Below are experts of layer 9 (counted from 0) of a mixture-of-experts language model. Rows are named router (the router's row for the expert), gate (a neuron's input weights, with its number), up (a neuron's input weights, with its number) and show model dimensions 96-191. Each number is 200 + 20 x the weight over its row's rms, rounded and kept within 0 to 999.
Before each expert's rows: "comes after" lists some tokens at least twice as common just before its tokens as in all text. This comes from a sample of Wikipedia text that the model never trained on. Tokens count by the router's weight.

# expert 6
comes after: " was", ",", " is", " and", " as", "-"
router,213,202,191,213,210,219,174,219,197,206,216,191,203,198,175,205,199,184,210,240,171,181,193,183,204,207,207,206,208,179,189,231,189,234,224,213,171,213,188,180,203,183,185,214,220,184,211,229,221,202,172,183,203,211,207,206,230,238,211,179,179,211,161,187,212,177,173,203,228,198,207,191,163,200,205,233,182,193,227,166,183,206,240,178,202,213,195,201,218,222,196,181,209,208,185,180
gate0,163,216,219,212,249,204,165,202,159,184,211,217,159,186,223,217,186,208,219,212,204,213,197,180,180,180,180,198,189,170,191,199,179,225,208,202,196,218,227,206,183,206,186,174,182,225,205,205,173,201,182,174,222,187,216,170,205,172,215,210,166,173,199,207,210,173,172,192,206,205,235,227,184,179,180,210,196,188,190,211,176,175,192,229,172,214,162,181,205,187,190,249,199,204,197,224
up0,159,189,171,155,188,172,204,206,203,197,157,214,197,211,184,187,214,208,181,194,224,190,191,165,218,182,209,167,233,206,248,186,202,185,202,226,181,206,223,229,207,155,237,214,228,180,228,180,158,201,195,188,200,203,209,197,199,217,206,201,173,201,177,225,224,222,216,216,205,150,196,191,187,246,157,244,171,222,240,194,199,200,202,206,211,208,208,199,220,196,187,197,175,240,200,161
gate1,159,178,188,182,224,225,195,209,158,188,228,173,198,201,164,200,226,197,190,186,177,194,213,194,176,168,191,219,198,203,185,197,219,166,161,239,233,216,193,160,220,182,199,203,185,192,192,178,188,176,201,195,205,211,191,165,219,207,203,215,232,209,151,222,208,195,214,204,206,194,185,181,197,212,176,227,227,211,197,171,195,197,242,171,216,217,188,182,208,168,206,174,173,210,207,191
up1,208,219,220,165,216,181,213,184,201,241,169,184,202,197,207,216,234,189,186,189,213,210,207,230,218,203,186,208,216,201,197,184,219,229,168,247,228,175,157,188,179,195,191,200,178,178,217,232,171,186,168,224,197,187,194,193,229,202,195,147,217,216,202,175,213,207,241,218,200,181,201,167,189,202,203,180,185,207,217,203,153,202,207,243,191,169,218,224,181,213,214,197,210,213,210,240
gate2,178,214,179,247,189,216,203,222,198,178,176,247,174,174,195,207,180,190,189,203,174,169,176,178,187,182,187,194,242,185,201,220,210,171,166,198,172,206,167,207,195,214,178,236,169,179,216,198,247,218,204,173,251,211,215,184,248,178,192,180,173,167,196,209,215,197,175,214,206,218,222,185,206,222,194,196,180,174,175,170,199,218,208,180,223,189,221,201,231,220,169,193,180,190,208,203
up2,183,202,203,193,214,224,228,194,199,188,221,203,239,204,179,221,209,234,210,184,215,209,209,222,192,169,217,191,233,177,165,182,209,218,218,222,161,211,181,241,147,223,235,149,218,214,187,189,213,224,215,209,207,156,184,212,145,182,192,173,210,190,210,191,208,212,156,183,204,184,211,208,215,197,168,210,155,223,200,231,190,166,190,198,198,195,166,203,167,190,188,207,181,219,192,210
gate3,202,224,196,194,222,199,188,174,178,199,197,218,208,191,201,193,219,211,218,203,190,181,224,179,185,200,224,210,215,207,209,206,241,210,206,203,215,207,192,171,233,225,212,212,173,212,180,222,210,198,203,176,199,182,181,205,159,195,170,194,205,195,200,207,210,159,213,208,194,205,207,147,157,225,183,214,198,162,160,204,190,200,244,228,211,180,254,233,218,208,195,171,174,191,196,202
up3,209,225,213,166,222,192,212,170,225,182,204,181,213,196,188,214,205,196,214,179,204,221,191,200,188,179,218,213,178,184,197,188,185,186,184,192,224,164,216,213,220,213,152,220,191,167,240,206,215,181,203,208,193,216,213,167,184,201,198,183,193,206,222,215,194,212,199,164,182,191,179,186,179,202,195,214,201,209,206,217,211,202,230,185,187,215,175,179,197,220,203,210,210,205,201,214
gate4,199,220,195,144,194,186,203,219,187,194,224,173,175,182,175,205,236,213,211,196,194,201,211,213,217,165,218,165,184,231,179,195,183,187,184,205,226,197,194,191,239,186,216,180,182,188,186,194,188,188,244,209,214,189,196,183,187,229,205,216,235,230,203,219,227,216,194,197,226,192,199,191,220,219,254,187,178,223,221,178,218,208,197,241,188,189,227,169,198,215,206,212,211,220,201,184
up4,232,178,200,160,217,200,212,210,220,203,197,248,185,186,187,192,220,172,224,203,189,194,213,188,199,261,156,223,241,207,216,196,191,194,215,181,188,189,210,212,221,224,194,201,230,225,204,196,193,166,214,191,204,187,178,178,214,166,182,202,192,204,210,196,245,176,179,201,194,204,186,188,219,177,199,189,225,234,204,201,224,215,216,207,185,208,227,203,174,183,223,204,175,207,200,228
gate5,230,236,201,179,196,225,224,209,205,208,183,195,194,209,197,164,190,209,206,176,187,198,229,225,230,212,198,195,250,215,191,204,215,190,168,207,200,190,173,175,214,209,195,191,205,229,215,189,173,179,232,207,233,194,163,158,174,205,211,208,214,170,191,217,195,199,182,182,217,242,210,220,198,186,203,188,191,230,191,175,206,231,199,186,191,220,211,193,198,223,178,199,195,205,196,194
up5,196,188,179,168,148,156,256,208,201,203,185,205,226,228,225,202,194,205,225,243,177,211,204,170,193,194,189,207,188,180,211,217,216,209,201,210,147,193,232,190,204,185,175,229,221,188,211,228,204,180,187,195,208,202,189,222,185,179,198,191,209,179,212,169,218,182,225,218,207,213,206,214,207,209,212,202,177,187,219,217,170,218,205,179,185,164,196,211,213,188,177,228,224,204,181,241
gate6,200,197,155,206,243,195,185,186,212,178,217,194,229,198,229,197,197,220,204,200,206,217,173,196,238,176,234,211,212,209,210,212,213,227,207,199,185,223,209,143,229,201,226,211,168,192,199,217,158,183,171,212,182,204,233,196,235,184,184,205,200,180,167,186,202,204,201,180,220,210,222,203,213,211,184,156,214,173,198,164,213,199,217,220,216,217,190,181,228,204,177,223,208,184,227,211
up6,192,206,209,233,215,217,196,190,245,190,201,227,197,175,200,169,235,201,210,162,194,193,184,215,197,200,218,165,178,156,221,268,198,173,188,223,157,199,188,184,209,185,207,211,188,181,210,210,220,228,190,195,218,198,195,213,226,156,202,190,177,207,139,181,194,212,210,186,187,193,225,171,204,199,199,220,168,208,240,209,206,193,179,166,194,232,171,180,206,211,178,172,166,234,209,213
gate7,168,200,221,240,227,225,197,208,200,182,189,202,190,231,217,179,200,233,199,204,226,193,227,193,205,201,230,184,151,204,218,211,230,180,187,189,182,192,199,207,151,206,199,163,159,191,213,217,216,194,223,209,184,234,175,197,159,195,229,200,190,232,197,237,235,224,209,199,212,188,194,206,215,231,198,246,223,187,211,179,198,213,193,213,203,254,215,213,175,204,203,216,208,218,193,181
up7,208,176,212,170,203,200,225,230,228,215,194,216,209,193,171,179,211,212,162,197,180,185,201,220,187,211,205,201,200,206,177,185,208,203,199,193,204,185,212,193,200,179,215,215,180,164,168,172,213,167,205,200,208,200,217,195,188,201,216,199,168,224,184,207,199,199,150,218,199,161,185,190,191,201,162,201,188,205,210,212,217,206,196,153,205,201,201,186,192,203,211,194,197,239,207,238
gate8,221,213,191,225,211,215,206,215,163,199,225,189,215,172,211,193,212,174,235,208,182,184,182,198,228,155,174,221,204,215,193,198,220,221,195,189,205,202,212,164,178,211,190,227,166,179,196,218,225,176,196,180,186,229,206,173,201,200,207,213,201,186,216,211,214,217,217,173,214,234,187,229,185,199,178,212,207,189,193,194,211,212,208,215,198,192,184,194,184,187,209,179,219,199,168,210
up8,171,190,227,191,180,218,174,198,202,199,201,221,243,218,183,231,211,201,181,189,236,187,185,204,205,232,221,182,191,179,193,234,210,219,202,215,197,208,221,193,220,200,187,182,247,217,194,220,212,188,225,174,182,207,183,200,179,174,230,165,205,180,189,206,222,187,219,232,221,226,200,250,185,213,256,229,170,186,213,187,227,205,205,220,212,190,229,201,168,201,170,174,204,201,198,175
gate9,180,153,187,251,202,223,223,212,196,215,191,209,182,203,175,229,160,190,205,233,202,216,194,196,181,190,212,184,201,204,191,190,207,194,207,178,214,187,179,199,213,191,195,214,200,169,189,192,168,192,168,209,197,196,198,198,225,175,196,202,212,184,162,237,178,202,176,186,202,177,201,193,174,242,219,183,185,183,175,194,205,182,199,191,174,177,207,195,222,208,214,198,189,231,183,209
up9,184,223,190,194,215,220,181,218,209,172,223,209,200,194,190,214,170,233,215,226,200,221,194,188,206,226,225,193,197,204,178,196,196,196,193,182,188,220,179,217,202,171,200,203,167,205,226,189,178,168,162,225,247,196,195,236,188,229,205,144,187,209,199,209,176,156,172,198,218,205,197,201,206,244,166,204,189,196,202,183,200,214,206,166,174,213,170,178,202,206,218,206,209,228,186,184
gate10,199,215,223,172,220,211,206,197,229,173,181,199,221,205,183,226,201,217,199,196,210,185,189,206,196,191,222,211,213,197,205,203,177,209,182,268,187,213,199,176,212,211,215,203,200,224,168,198,210,177,192,210,199,166,185,192,190,198,188,186,235,204,185,231,190,187,212,188,215,165,181,170,203,197,234,222,177,178,162,188,225,173,204,191,165,206,231,218,187,185,181,240,190,173,203,194
up10,195,187,193,177,231,211,198,180,189,191,208,181,182,217,219,212,220,182,191,164,266,201,194,208,214,174,187,198,171,199,181,199,214,216,230,201,240,202,221,196,207,209,221,205,179,206,184,175,170,211,215,202,222,222,181,220,203,205,203,172,224,220,155,186,139,189,197,170,235,179,231,208,215,222,186,156,205,205,195,182,215,163,208,186,211,195,247,194,194,179,191,195,190,179,176,251

# expert 5
comes after: " ", "0", " |", "1", "3", "2"
router,213,210,214,192,228,219,190,184,201,183,222,183,204,229,192,192,191,176,172,223,211,191,196,192,196,201,173,202,192,207,208,205,196,193,176,193,191,262,221,209,213,212,232,216,184,199,176,218,210,221,202,185,192,200,232,217,195,209,197,218,161,215,193,207,196,196,201,191,233,184,192,172,188,207,160,201,206,182,196,144,204,200,289,199,180,209,201,204,215,164,192,175,200,193,204,217
gate0,227,231,195,207,177,188,238,234,239,183,195,211,196,212,207,206,209,206,228,223,196,214,257,176,164,193,210,184,222,180,178,212,178,196,190,224,199,208,203,194,205,199,198,194,225,173,195,183,232,220,177,200,209,218,228,182,202,212,212,182,196,165,184,191,175,201,178,229,226,181,230,203,210,230,217,217,189,180,188,171,198,212,219,184,224,189,190,212,201,187,188,205,211,229,197,183
up0,223,209,176,204,192,180,175,183,169,200,193,161,209,194,203,203,214,200,191,218,183,186,226,173,239,204,169,192,207,198,158,212,138,222,207,212,206,187,193,202,203,171,191,208,182,251,227,232,183,189,192,200,188,201,222,210,209,186,207,186,218,226,184,196,201,187,207,202,197,216,188,163,203,190,179,217,228,211,169,194,207,170,194,213,174,193,201,207,184,185,189,210,167,197,192,195
gate1,169,183,184,203,254,185,186,226,242,153,217,200,196,154,174,195,197,201,207,204,199,233,207,184,206,224,188,161,207,207,186,233,195,217,207,208,179,189,228,207,187,194,236,216,196,196,221,162,248,172,196,189,238,194,186,195,196,195,211,164,192,228,173,168,225,177,203,235,198,178,191,174,204,235,191,208,220,188,145,187,220,228,187,189,203,212,210,178,187,184,223,176,188,216,188,159
up1,219,196,203,185,172,203,184,169,219,193,189,192,196,201,212,212,216,187,193,197,168,187,218,218,182,197,237,188,164,215,247,186,144,199,197,180,181,223,157,206,182,210,164,180,164,190,196,177,215,197,185,219,185,188,182,171,188,191,242,188,175,199,220,201,205,170,216,177,227,200,201,206,170,192,192,193,179,202,198,186,182,185,182,203,188,192,194,167,189,193,206,196,199,190,203,225
gate2,175,206,187,225,225,211,204,214,275,206,244,194,192,204,185,222,169,190,226,219,211,200,215,191,199,230,251,159,230,175,207,216,214,183,202,203,236,217,202,195,193,249,157,149,200,183,195,218,221,163,193,194,217,197,192,167,226,227,194,192,178,158,187,207,194,192,204,201,222,212,211,216,205,207,229,234,171,164,162,186,222,199,234,170,208,200,202,230,164,205,195,197,200,157,202,167
up2,213,204,201,213,229,219,199,225,185,203,189,229,211,169,198,216,188,248,157,236,214,196,173,215,173,215,194,212,211,195,206,200,198,154,222,203,194,205,179,170,205,147,208,217,196,214,178,184,161,219,186,205,176,212,217,219,199,203,199,217,186,186,192,216,200,209,186,233,172,188,226,161,178,209,215,183,207,240,236,210,201,180,197,174,216,194,200,155,213,222,199,211,216,210,204,207
gate3,196,217,206,204,217,241,190,231,191,170,212,211,223,164,173,230,220,192,194,195,190,196,220,178,199,189,194,225,219,206,230,180,186,190,199,189,177,170,197,178,227,243,226,204,210,196,233,233,214,204,215,204,194,221,224,209,172,260,225,182,187,247,169,187,209,212,195,178,191,226,188,217,210,196,213,199,186,220,199,189,223,215,196,193,158,206,193,168,191,191,184,171,199,188,185,215
up3,211,178,212,214,244,221,194,191,172,216,189,161,211,220,233,187,217,197,188,196,187,176,202,203,190,210,182,162,231,190,186,208,210,248,238,179,218,237,200,217,164,222,191,251,229,214,216,206,215,229,165,179,219,189,170,184,207,217,190,157,160,206,207,198,216,198,184,166,214,188,209,177,209,201,145,201,165,174,210,194,225,166,189,203,227,215,192,197,199,201,173,208,206,207,244,188
gate4,183,177,215,205,261,213,202,175,231,205,236,168,193,189,221,195,194,192,231,181,229,217,193,171,215,182,183,199,226,220,186,183,194,217,206,204,159,197,197,193,206,195,212,189,194,195,214,187,194,212,200,193,211,166,190,210,209,207,210,210,172,228,228,212,227,208,204,167,221,184,217,167,190,202,205,215,155,200,183,172,225,218,234,204,227,217,235,207,163,186,182,184,207,194,205,143
up4,196,200,201,225,239,208,197,192,214,197,210,220,211,225,196,215,190,183,212,172,214,245,179,206,202,174,192,229,231,216,174,177,181,207,226,186,174,210,195,205,157,173,196,220,206,189,206,206,179,213,180,240,213,191,199,193,173,190,232,200,156,219,215,204,223,184,181,193,204,191,199,185,209,173,139,221,190,199,190,213,213,214,201,202,200,215,214,182,189,199,201,205,183,186,236,185
gate5,205,182,190,188,232,221,180,205,202,193,200,221,226,188,136,201,203,181,209,213,183,191,171,177,168,214,208,186,166,190,171,203,181,197,200,226,223,229,187,191,171,197,215,173,216,195,201,230,236,193,210,195,203,210,227,209,226,182,230,209,223,163,181,217,190,210,176,195,225,234,203,196,199,202,195,195,171,207,190,182,216,201,216,198,230,198,210,227,221,193,207,233,213,199,220,179
up5,161,214,186,219,201,232,200,222,218,203,230,231,206,206,194,202,194,228,179,186,201,216,168,196,213,180,208,184,184,232,212,204,198,184,190,164,208,198,185,217,193,230,195,181,218,221,217,212,209,215,193,206,187,206,238,159,163,214,202,231,211,162,204,217,177,167,213,201,205,209,190,206,204,186,230,167,226,178,182,186,183,198,191,184,197,228,202,209,212,214,177,181,198,154,214,176
gate6,164,171,166,214,200,182,192,204,222,163,226,194,193,186,196,223,194,203,217,235,199,216,201,189,238,226,178,181,180,201,177,232,235,193,167,197,139,210,172,208,188,169,201,214,201,200,198,209,223,229,178,236,231,215,234,211,240,187,234,208,202,219,211,219,205,193,204,196,199,145,189,185,195,192,205,215,178,188,224,187,228,182,214,197,177,238,172,175,195,199,186,225,173,197,189,201
up6,209,209,225,206,201,222,180,181,196,168,185,233,181,192,206,184,212,195,202,206,166,184,183,204,182,191,204,232,222,214,193,170,194,197,185,232,226,188,231,193,205,215,191,184,195,173,206,211,214,204,182,184,191,194,172,226,180,211,161,230,210,193,186,216,178,223,233,202,220,210,205,213,227,192,211,217,200,183,188,182,177,169,208,191,209,179,225,214,227,215,189,198,196,215,178,198
gate7,211,186,208,188,212,202,211,205,197,213,229,208,240,211,222,203,195,206,192,242,201,246,212,241,196,224,195,200,194,199,198,206,198,223,182,238,201,230,247,190,191,209,184,213,183,193,140,227,203,180,180,207,200,189,198,222,206,207,218,175,227,162,183,199,217,220,210,213,211,215,217,189,208,202,189,182,220,176,199,193,210,185,206,236,198,182,237,221,199,222,152,223,214,182,199,205
up7,202,180,209,163,203,233,230,221,179,227,204,189,196,206,209,203,197,173,190,239,226,193,204,199,178,196,222,179,165,204,199,220,199,197,206,193,204,218,200,217,196,189,194,215,196,189,173,134,206,158,211,150,192,195,210,199,240,195,183,230,201,219,200,212,186,186,177,204,199,192,187,165,231,182,167,189,196,166,207,198,193,200,193,161,187,171,185,188,172,224,177,237,163,201,248,215
gate8,245,210,156,213,165,202,204,204,198,195,208,194,222,213,212,184,218,182,177,200,213,196,170,183,240,183,196,164,172,187,172,242,199,203,157,209,189,237,192,205,196,202,226,187,209,208,174,218,193,189,191,246,177,188,203,179,213,205,220,173,176,224,221,196,223,166,215,193,203,223,193,155,209,195,227,207,174,191,203,185,213,209,228,158,189,204,213,197,173,207,222,172,225,204,192,214
up8,231,215,169,182,218,229,210,194,190,205,203,174,195,237,191,206,216,187,174,186,158,208,206,177,194,177,172,201,166,165,205,230,206,220,190,210,186,206,192,189,178,234,192,196,191,207,183,215,200,202,165,232,194,202,195,186,227,210,223,195,199,238,221,164,185,228,198,206,216,224,214,207,191,213,188,173,194,221,200,197,169,208,210,166,192,183,174,225,186,187,218,208,187,216,206,246
gate9,203,188,197,176,237,209,197,196,206,213,189,188,204,211,178,210,150,217,172,175,213,203,191,174,203,176,202,171,161,187,193,196,204,205,200,225,193,228,219,211,190,166,220,200,183,220,182,182,197,237,204,205,199,206,165,209,186,170,223,230,184,190,194,243,239,209,218,189,229,200,200,196,202,223,227,164,204,138,180,190,188,220,213,217,188,229,182,195,198,234,208,212,248,183,222,203
up9,219,186,205,181,191,168,170,217,191,161,188,179,189,204,221,149,229,229,164,205,185,190,220,214,179,217,181,212,197,215,187,210,174,211,217,197,225,224,190,200,204,220,210,215,222,201,224,166,179,194,198,202,221,198,189,202,188,237,190,216,191,211,188,196,199,220,198,203,190,192,209,142,173,174,191,182,212,229,216,195,237,195,181,192,186,199,184,235,222,174,196,211,150,142,220,222
gate10,165,212,196,174,188,192,173,210,234,224,223,216,180,225,175,184,189,187,206,205,232,224,188,200,182,181,164,219,215,203,206,159,231,200,177,203,220,186,227,196,177,227,199,220,158,216,211,168,207,234,213,176,217,186,230,187,216,174,209,207,146,167,136,214,195,216,213,202,211,197,198,196,178,215,173,199,165,230,161,183,194,197,216,197,204,224,201,209,197,186,195,196,212,209,162,230
up10,192,209,254,184,179,201,198,208,162,205,195,202,203,192,213,184,166,237,198,180,210,162,195,208,207,180,200,245,140,202,200,185,207,192,231,215,195,160,189,191,216,191,210,189,229,181,248,188,202,175,197,191,207,213,178,253,205,199,185,198,180,219,216,216,208,183,218,219,178,198,168,192,190,149,223,214,185,201,227,225,224,223,185,208,203,207,214,198,175,203,205,181,186,193,194,190

# expert 1
comes after: " in", " the", " of", " to", " on", " at"
router,222,196,163,202,203,170,183,227,207,198,247,221,180,190,192,180,164,246,224,176,217,194,219,209,162,223,162,202,215,201,180,207,163,207,206,245,199,227,196,215,206,219,189,223,229,209,193,222,193,195,198,174,187,202,205,217,190,219,214,200,181,158,193,211,203,196,181,190,240,219,201,200,183,205,201,226,241,205,189,176,196,222,230,188,181,216,193,189,178,177,181,195,199,216,220,189
gate0,179,173,192,207,179,184,220,170,218,199,160,169,203,180,211,212,174,196,181,201,201,194,206,195,210,213,199,206,183,212,173,161,201,234,237,222,179,197,218,164,194,154,180,208,163,205,222,222,234,152,222,217,215,161,191,189,201,204,176,183,156,187,204,166,212,207,230,206,209,168,218,209,207,186,206,231,193,190,206,203,177,233,199,191,218,193,185,202,193,192,205,222,192,203,219,202
up0,222,212,217,228,182,185,217,227,202,205,189,211,211,194,188,238,203,217,171,238,213,197,170,213,209,195,199,193,215,195,191,207,228,194,234,232,211,176,194,217,208,205,201,213,206,193,210,209,244,174,214,189,208,184,231,195,195,192,195,187,168,216,193,226,178,203,176,217,209,185,191,208,203,179,172,199,230,215,188,193,200,217,203,207,190,215,207,229,200,207,232,192,199,205,204,204
gate1,221,190,184,214,201,180,185,183,184,206,196,208,187,236,198,195,201,183,208,217,214,217,229,194,190,240,167,214,194,223,191,193,194,175,202,219,220,226,232,210,203,215,200,182,195,183,195,187,207,174,225,237,209,195,205,214,201,230,190,218,212,179,193,214,185,207,197,199,205,229,197,200,172,212,221,192,201,188,132,196,212,209,201,197,231,204,164,183,201,245,187,208,199,188,172,193
up1,195,188,223,227,168,203,179,202,206,197,195,185,202,170,206,162,206,191,171,228,203,228,220,225,182,189,218,188,190,181,196,225,211,215,186,179,193,220,189,218,195,176,158,183,235,194,187,192,198,173,172,195,197,203,192,180,199,183,210,190,186,217,183,189,193,182,173,212,202,186,202,200,209,200,217,194,174,193,189,200,204,202,200,232,208,189,197,229,204,196,214,216,161,187,156,217
gate2,235,190,166,189,237,199,193,215,213,244,229,158,237,194,152,214,230,223,199,182,224,185,229,196,189,221,220,214,192,191,195,205,172,194,186,226,208,230,205,187,220,193,231,213,211,228,198,216,204,194,168,190,177,213,215,186,225,183,212,185,149,209,241,165,186,243,206,202,204,187,192,174,212,203,163,186,182,206,204,207,189,198,200,212,191,179,227,157,171,209,219,197,204,205,218,214
up2,199,154,213,195,228,182,209,223,213,178,158,191,208,200,193,178,186,235,216,209,212,206,214,201,222,225,183,221,229,191,193,223,187,181,176,205,185,204,197,199,201,202,217,198,182,246,190,192,211,252,188,195,183,149,208,239,201,175,227,216,170,203,220,223,181,159,189,182,204,191,202,234,231,211,206,177,167,206,162,192,203,200,205,214,167,217,180,223,187,208,193,213,215,188,197,168
gate3,239,192,179,195,199,235,195,241,194,200,211,212,206,197,163,192,170,200,178,204,211,178,193,182,158,231,196,177,219,194,214,174,200,200,228,218,221,200,173,242,181,170,189,224,219,197,199,190,190,196,228,181,212,213,203,191,199,178,198,214,219,224,184,211,191,206,227,245,212,188,200,216,183,239,184,188,217,189,177,188,218,212,222,218,144,192,198,200,221,186,180,197,200,212,189,195
up3,224,202,219,185,215,222,204,176,179,230,212,184,174,212,212,179,205,202,227,173,230,230,195,212,214,224,179,191,200,201,195,197,221,158,197,196,202,219,205,213,196,181,215,205,188,200,194,210,212,243,222,262,198,197,199,182,181,208,226,217,192,199,193,153,182,230,205,215,190,225,211,215,194,189,211,161,205,192,163,194,207,179,205,187,194,190,216,170,196,184,177,194,215,197,215,210
gate4,217,206,190,191,217,177,185,182,194,160,212,221,217,176,168,183,192,188,219,219,200,208,224,197,186,167,188,216,183,182,238,209,225,218,177,202,218,218,232,197,220,201,211,189,182,198,220,196,222,184,226,199,176,192,211,178,162,206,210,197,210,196,186,246,200,211,205,187,226,205,226,189,215,205,210,189,218,149,208,170,147,193,219,217,188,222,174,203,246,199,192,181,200,183,242,208
up4,202,211,182,197,196,204,171,224,185,177,219,214,216,207,183,212,162,234,191,212,203,208,201,196,168,215,172,209,194,233,219,165,183,198,206,177,215,194,206,184,197,215,217,232,207,197,194,201,205,182,197,216,148,220,187,231,200,230,206,199,213,172,207,234,173,177,235,204,203,216,209,191,195,224,207,199,223,207,217,196,193,168,207,228,161,212,208,188,245,224,234,218,188,196,192,214
gate5,181,183,207,210,266,188,180,244,186,192,250,194,188,192,157,218,228,187,199,216,207,190,200,193,248,207,142,197,186,190,205,219,222,187,167,258,197,201,156,204,215,182,194,198,209,223,242,205,219,163,170,205,188,215,205,189,169,192,207,217,211,229,182,190,219,198,176,180,196,194,208,201,203,198,179,214,182,204,179,201,181,207,199,181,175,208,190,166,188,194,213,207,213,232,198,246
up5,179,227,199,208,162,217,174,195,206,149,221,217,202,249,221,190,194,194,199,192,227,182,200,154,202,144,188,196,229,223,227,165,222,209,213,217,187,198,190,200,239,218,234,214,233,179,225,190,152,178,199,226,159,208,205,174,195,210,179,206,223,233,210,216,197,227,191,179,188,214,189,196,173,155,197,187,196,221,193,204,179,198,184,179,212,224,231,210,203,200,176,204,190,200,230,201
gate6,228,192,195,179,208,212,192,239,212,211,235,161,170,172,205,171,200,200,214,216,136,190,207,191,186,195,174,181,205,195,210,214,227,225,189,217,187,209,242,185,202,219,207,200,196,157,157,208,133,208,190,185,206,221,153,195,216,186,222,212,203,203,192,230,193,185,173,193,217,173,170,218,200,200,210,235,188,194,191,185,187,225,235,197,167,188,210,209,235,195,198,206,200,205,193,204
up6,207,206,200,172,221,190,184,210,209,204,213,187,224,193,192,170,189,219,209,215,203,183,205,193,190,208,170,190,215,193,233,174,212,236,186,187,223,197,210,157,252,208,224,194,173,236,168,231,164,212,248,237,205,219,174,220,201,187,221,216,198,172,175,216,217,182,206,203,197,163,210,207,216,220,172,196,208,178,201,211,190,210,198,182,159,195,204,192,238,198,211,218,203,218,190,231
gate7,195,185,202,184,228,237,180,196,185,238,214,187,194,230,178,199,188,192,200,192,218,218,213,187,177,241,179,212,143,211,214,179,169,259,138,193,180,211,223,199,225,164,188,186,168,176,186,216,228,184,192,217,208,168,161,190,203,162,196,216,180,187,226,214,208,169,204,210,209,230,236,208,197,225,175,191,212,164,171,189,191,192,206,199,200,185,210,163,207,169,194,211,218,197,202,207
up7,235,184,172,238,208,180,178,190,210,197,187,202,231,202,201,186,232,206,210,199,194,185,192,173,194,207,205,200,237,158,191,161,206,189,200,183,204,206,228,207,153,218,203,198,214,189,241,197,218,157,211,194,203,227,221,183,188,202,193,186,193,196,198,215,191,193,166,201,205,194,150,211,230,193,209,180,158,167,184,196,183,190,200,206,210,217,187,203,201,211,177,197,192,203,184,172
gate8,186,192,209,186,176,218,204,224,223,210,222,201,194,193,184,204,231,224,204,185,204,243,206,217,208,198,193,164,202,214,197,195,223,207,199,254,217,192,221,187,196,212,181,174,178,169,190,221,195,209,200,185,197,189,238,194,156,195,151,208,184,172,221,219,198,199,184,174,201,151,169,187,211,184,196,235,197,171,208,189,185,221,217,200,246,213,218,201,173,203,201,208,194,219,222,217
up8,216,199,196,209,152,216,194,206,209,252,222,218,192,204,208,223,160,175,212,183,198,206,186,195,223,195,196,232,222,205,239,192,176,179,182,226,216,206,229,191,186,223,218,186,216,213,224,204,185,206,187,217,197,197,201,181,196,180,192,212,180,184,211,180,179,211,217,216,219,184,226,223,177,273,243,179,208,186,231,212,162,205,201,179,205,202,198,201,195,207,226,187,195,194,189,227
gate9,209,188,203,202,202,198,230,220,201,195,221,224,218,220,204,229,192,183,210,219,181,200,233,208,200,177,163,223,210,187,201,163,182,198,215,253,202,191,170,205,211,201,202,209,240,186,210,207,209,163,179,226,215,252,193,196,209,225,214,220,208,194,221,185,165,177,172,208,196,196,209,195,175,188,216,198,223,213,212,189,203,242,202,211,215,196,180,199,176,198,204,182,197,211,211,200
up9,157,204,206,194,207,249,216,192,199,188,206,193,193,215,221,216,235,188,186,220,222,202,172,215,209,217,220,197,188,190,197,177,235,192,195,203,196,183,214,192,207,194,173,217,178,209,187,239,230,224,146,202,203,214,209,188,208,206,189,187,200,183,208,220,190,167,186,200,198,220,244,212,164,167,186,214,202,175,207,200,184,214,190,171,242,185,207,197,196,189,225,173,208,181,198,225
gate10,222,190,179,180,208,185,182,199,198,166,197,218,203,170,188,169,195,186,236,196,174,217,217,180,196,206,171,167,188,219,195,182,181,221,184,246,181,213,195,234,221,189,200,207,201,216,214,181,216,184,200,204,225,205,209,212,185,215,204,172,225,209,204,242,206,179,173,169,204,171,180,200,203,227,191,228,162,165,208,205,213,218,231,196,175,185,231,208,178,175,194,199,229,212,181,183
up10,239,211,218,207,176,205,167,198,192,187,196,215,211,199,221,199,181,221,205,215,198,236,211,219,216,192,184,210,240,206,163,229,163,221,214,221,193,194,182,235,203,195,186,246,201,176,197,174,164,200,211,230,205,227,199,200,191,208,237,204,232,213,207,209,196,165,200,214,203,220,221,220,220,187,204,226,168,195,193,203,197,231,221,179,205,193,185,213,179,211,218,177,204,201,153,187